Experts of a small language model.
Size: 13 layers, 62.2M parameters.
Experts: 352 GeGLU neurons an expert, a softmax router.
Training: a variant of Adam for the experts, 349M tokens.
Below are experts of layer 5 (counted from 0) of a mixture-of-experts language model. Rows are named gate (a neuron's input weights, with its number), up (a neuron's input weights, with its number), down (a neuron's output weights, with its number) and show model dimensions 0-255. Each number is 500 + 25 x the weight over its row's rms, rounded and kept within 0 to 999. Numbers have three digits each.
Before each expert's rows: a language model's description of what the expert responds to. This comes from a sample of Wikipedia text that the model never trained on.

# expert 7
It responds to: List and name entries. Items in semicolon lists, cast credits and taxonomy entries, such as species abbreviations like D. and surnames in credit lists, plus was, were and years.
gate0:501509531494492469516525533489489509523492473552488449520488455495536524525500510487496488444563497523496534500519510528516510475499506490487479450529485475445459489499482479446489533550517511462543501507496446539512485521494480499471485494484445495500481486472532440478477531526519523496507513511498513499498495531457487493434466499502508506508486496481496480471548476496533446547501500494553496519513451487462475530478555512486547536475484490513521510505508541491499510501519551517509451461525523469450490487531496505507487503505499471513510493525486439505511488471482485485502489491506480500524522544480502520475522490498515498497532525547499499528480463499508521504499514488487479488464518549511518497485482505539491460542492511475488514517514546513505522508535534
up0:457505524509473491507482495505456505485465511490517454524497453473520496429487546495505502501502491519501466490482438522500521443526529519510532519466484488490474452492508499513479504508548467471533477504505475526537443466500491483489493478475519500499491549452508487522511498524536507495434492547511484472492509471485485532527497530527490442534459484500514523484505496495459519511498504514450501457541492490504508527485499503492489492508524517433549473510466510476489499500499503526495501506493477453527528477539520516507529507500456479533506506502492477495513531474492517525538517488524501465497525506485503520493531528533499526469505492516518479454474468490554526510461484506479522548520514512509476520523512475538491502492504550461531453533504496517466519450480506
down0:504498489519494435522505511518471516463516458580491519485469487481517479482519481515474536523468511503513478474574496432510494515486553519525511477523473518484499452509538502486497517510479515475466491494508489529500506543534509504531516491491431433506527495496492472497515518496488528509531542511510469486512458532482546470491540514514524503526515515481472497494511509521476519560541456504523506501499511509449529492508478506518521494496470489463481482475506488459544460464491489472521515516501514526502516508484480504529504501524491448506520500455510501511512470506498553477516501461481485532511498525527517534467509452495515499456513529483535490479539469509519516477547519481482482491499512496499518451521521447515512518475518488488491490450529497503498504467527526

# expert 4
It responds to: Determiners before names. Articles and possessives after prepositions (the, a, his), plus nationality adjectives and first names in lists, such as American, Chris, Android.
gate0:520506496537487501506491499517530533503517454422483531485501464501480476468512501508510482539461458482493476504483517482463547479474483514502497503503505495518481477479523521454482514475509515506498488455429507486515523511472495503515502474492498499512496516516519531495540496487487501467467535478499475510509457491523509477512524492515453495489502478511503495524491503503501480522469481468497444457515496513511481490539517524479498468513542474508471520478475501520524519472511477544490534559494510491457477490477508471475522524519539449560500475534509488511523504484556491482496525513498457513498514512487465485463474531472526526444447483518567456476501517472453449497459487490506482511508480479517476456555502492521513481505530471495510490462487536555489510513510534
up0:495512485491510491494495519515482446544487503513511497489499482518550536499510450528497514470508463517501472490482490479494504516496467513525475509526513460516480493513494499488491482492522546494491511507500506452511449535438500494481476506512524509478492503476534464524521527485497549486492511493494535539519466554466495517486501549520503484543501502484510475475490462493569511458541522518513474538490473474480479537536499467559499495549467499478464428492510540486495484531516512452542521528497535486526537492500520561505509472528484499513497546499483468503530512506490486520531505480567494486504511493469506502494469524527457491491473543520501502461526510484516531499489558494480479494518452507462483494500473503480511485528490489523493473448470479459467499492512485
down0:518503495501511522469494484487499527501511491498479536497488510464486499507499456474481503447515559490526484495527458560488550510464516488471494514485472479562497527514471506498497511520464496504498477524481520524545516472528534493481479482496495483510479535531464544482460481503454522484478505530497542507506505489535533465484548552512482482482445509496463477503511480561474493375466488479494450458493512487512502494501491527475486462494559476472471535512491499456488501498496467516505489486475481491486522500528527470478485526504485444503479488512526557534503477469512487471477507475438484511491492501510522487489516501516516510483521475485509480462506541480505497475464495478502492484516512489493523523491502484521494478486495523491477503491493504538524535538508488

# expert 11
It responds to: Function words, separators. The word the and table pipes, slashes and dashes after of, for or at, plus mid-word i in foreign names like Novorossiysk.
gate1:492500500510505490491495523506546526477485512492508468460515478465525460525479511489498482485462506492511484535491471519497479506531530510549499472484475451546517505491545460485533521515467561502519518465476484551522470530494432485466503502469529495454506479547512519519501507484464505507469521507505492537485495487522552500513492494516494523485460500471497496531496473514513500512490498585499524528522503520518519492449502501493489515467518491540492450459446504506504489470528485494469488537502516505489503509506479518479514444482458516486508490501528471463445508521489554499474483496525504465498496521520498533527436509555481465536483500449499462484491454503441502463504485509514488511492487539495492506489463522525517500529506505487511531499507545535490495472482505
up1:460480519477476518495502519486489493508507482524479533532506512513487510476474512515500526499564474516502555480511527484502483512453479532475504498518578502472476504495483520515491498525482484520501478521503506473479512467487531500532511507513499519495505508505522490462529488547507524498506464549493528458536510515515476481506505513481522480504513517560514442456493518476484546495488459409508461488520486532539515488549507518494493488510464523502495579513532520501515508517495499484500518460506500499504447504537536501538487531454529502496498511464511510484546445529532489509544515515541502534507513480481494496479534523455514506470539463532526498539501547514524501527517505510496551465520473458522506511499491523519501531493481484488509515540517478486539507521513484
down1:505523526525547523523505486515512489507507482488480495465505489491510463484508492491502518522484524473503494577518529489492503501488502520497518504439478502525533491538499504511500522501517504441511518527441537518498495513533478520502478489494477515489494526495473500493516458520478494490483475502520519523512490478530488530487525526520480535488499518491509513485511514545487490392483493477482520548492487449509512468504521550496485504527486495512412499499503508515495497498495539482486538497493495505470497516486625516495532531438496499519481510538493485534481503492515512507515505469478475509496544532507471471481475541511499524470504502500501486495472529550466524486483450529528510553531464495520504487520495517479513504491495476465504526493545484529521487521517530

# expert 5
It responds to: Cyrillic and word starts. Cyrillic text bytes in Russian quotations, plus opening pieces of words and sentences such as surr-, tra-, She and took.
gate0:479518486491532518497501548513512482541501500501526471483523493497458489491508512487486510496523544507473503476509495518533521490507494542498522480475475522505532482507541495517451510534477468508537480551515500506495510525546511532524488542484509456481528512493527562500469471516491466505506463455489527481512482464496473451471504497506507497504480476518535486544511480456486490488525506519500537538535491542513463476487515490517476489491446511504511501501503504484477516492477485494483437480500463521418505514516475507470543496477526541542549521473514539502475475519505507518492552533517505506518515464489515474520505472539501466531440501444450525473516528493479493484535489497515456486475461506513456517515504508558531527522514492474516504464543499515495504500486493
up0:530517537445522504530477490525485496485492507511550491539489502516531475488527493516475536548541517450493475486469485496457496489503477492464525460476481563501496515513486475493504523493492528488477489463469501517460520479476517496508454534521478521526511508505492523463520498481475539530512545516507526461523511510492499472510491471450472516517490509521488476461510502467507489522496472527522477499517457523503490523491476519499526510495514480486462468475448459451532489469500487527497530524522480509495488519469543467468464494491500525493490480523463519469494526507502490514489460514569500509530520513479486514482531513531490489431514481504510507499534458469525434535456518465489478443520484471494515524527501487530502531483512486560489530524485528509452500495510497
down0:444483479501469525479503506474490484497521477509517533466531515496490513512444481513523503513496497492454522524515524495558524506477508469498490505504526523412480515503516538489515472502499502451538525502531526472468466544445492448452471464506485520473523503471482511475511526519500492542475503495489511476482483527462522510478471541535494450469491510524491514470460546512524475514482498511502456487538499478513498505536506501496473518485490506510448510503532505497473475475465497519525469530496507500462490463495491450482529500477528501498495502502525486487482514522488473521493505472460481511509496470525467475529513501482455502542509467507534537449506514515491469494528502516477515556474476488470523548464443509427479516496481502491537501488538506500492500495516523

# expert 15
It responds to: Short inner syllables. Short vowel-consonant word pieces just after a capital initial in names and words, like Ab-or-iginal, Val-eriy and Q-uc-y.
gate0:520520490471521437470513487480506530490510468475472509471570537500531501508473541479533460523507498523525461509502515492492456493518508545478503445501506488515514482500490482506509495517510481475487480483464520498533469484509462523506545488516493472525543506518512495481481515552460496472544497531531512521503495476492477505495464499481515444498448533522485453480492488510473448546463533513500519537491497495490501563502490526544500499524481464510535477548463513505506550536513481475490502495494570484495550479496486538447500474488529517482503516525530463523500490495516550519484483453501476553478478499467479506497515474527501495507489494536493501510468477505504502472442474524479488505493466481507498519515537492512555514529496491530499517508516539519502492503515488
up0:519455516480485503474509522512495493521497515466509513474492472524522519494481526519532513469529471492524536494496544529507554489554543485496510510481508505513446530504504497456485489479482488493483501544479479516481506463483521511498484500482516525538432499542510502506493544434530589548495502520494512471494489471530482494445495557497530540527529496494469518470486517525476489479536486502501507479475515517488526494518500481465505514485505524541538525483448514539496498516480483499475481525516510510523484534519523501506477506514528501534506529502472487478515514520522488536512521472507499538486488514498454490504486448528477472527491492509456510518494546523484465491499501512515501542458516511496481512482467497514500509500488492440502504444503510587456495541497482
down0:511514434480476542462528503544506522489501501494526526477499527517511479482522471539485513481497511532510528493505516507494524492508559506493491496493515450538532504468504492501508518487478478528491470427430518535519525535492522480518454504506532470493494499504448522523519566526484512514546481527506502523501489533471553502499489501509449475530496491537480492509504441491520487533486462501542508517477486492487503509562472501477497474501473490480528493495517510536480467508517506489490458470531533528497516503524489490481528480492486521481491525475514512514483463477453530520471489494464495510467489442519546486553489513490509523556489503483517484486499505532510484478515541469456524480497496494533529519506505508489519459559503496527511514548490529512472515545510488

# expert 10
It responds to: Prepositions and role as. Prepositions and conjunctions, especially as in cast lists (Kirk Douglas as Midge), plus in, at, by, when, among.
gate0:521493525494500490487465495518422463472490479524470484524502492518501542495499501520496479464560518538511554446503500461506515517534460498465560470514508490476465476527500510515511489499531497501494523508533481451520503509501556524510511478492450548480490465514495516475494541488522518490501538538543505483490549518491487477465530532518487468450524463473507485547475488482490528494515528517559515517520534518449504496521489491482506517490467542489494516483498490474490499464491489530513468457553536512476500467478524483511519479519534499495498478480467503519496516496455488464519524564490512500518516514464506503467523507511517504489480538433496525513522500493501486529483521532478520491526502478465511505457506498510475466498486547464504480528492518502506548496509493
up0:472489518509508502486497493509575530512495559475472490510511487467513509466562523454473491529451530474505484546489504527520512459501482499521496494465518515540526483505481506469510511493521500540530508516475544501482480487496458435482503489481529472527518510459501492507450510519484503523503448467459466504498474488461475486549494510516499484506498487506447469473493503482516517499472497471471532552534517523542535461464484495476506465514524488492514481509485509537484496526518514500504519542482475497505503535517492480498511507486463518498545485514557528496498517482478502505501523448503490483509511468535475478552483486478507500513515467547525486489482461471487517471510509492505456523489500510540542467530555500461505534542506451473478501484497511490508488506443521
down0:475491523530494463516517494513502521518553523476503518492519509548498455522501455472527497506512458504487469483533461518482500498452523544486481531506506490512479529500489525505487497498492525466474536490510526490520503462472483477531538496518506515539524476501525495515491502491521532472484489479478507509513513497466539526554503486538487497553477498471478500478488484496514469367528520460490498476517520486497533503486531512531475475505567515507517480430448469524477448518527510507470476438460468488495491544463504511449513494495482490475486469512488511507522472507494517524468511472554501499511496488454474496546498505494487506497516494532512468496534486499512494481493471482509504512523473512514483474482519487501489492478540473508486490517501475484481461492540519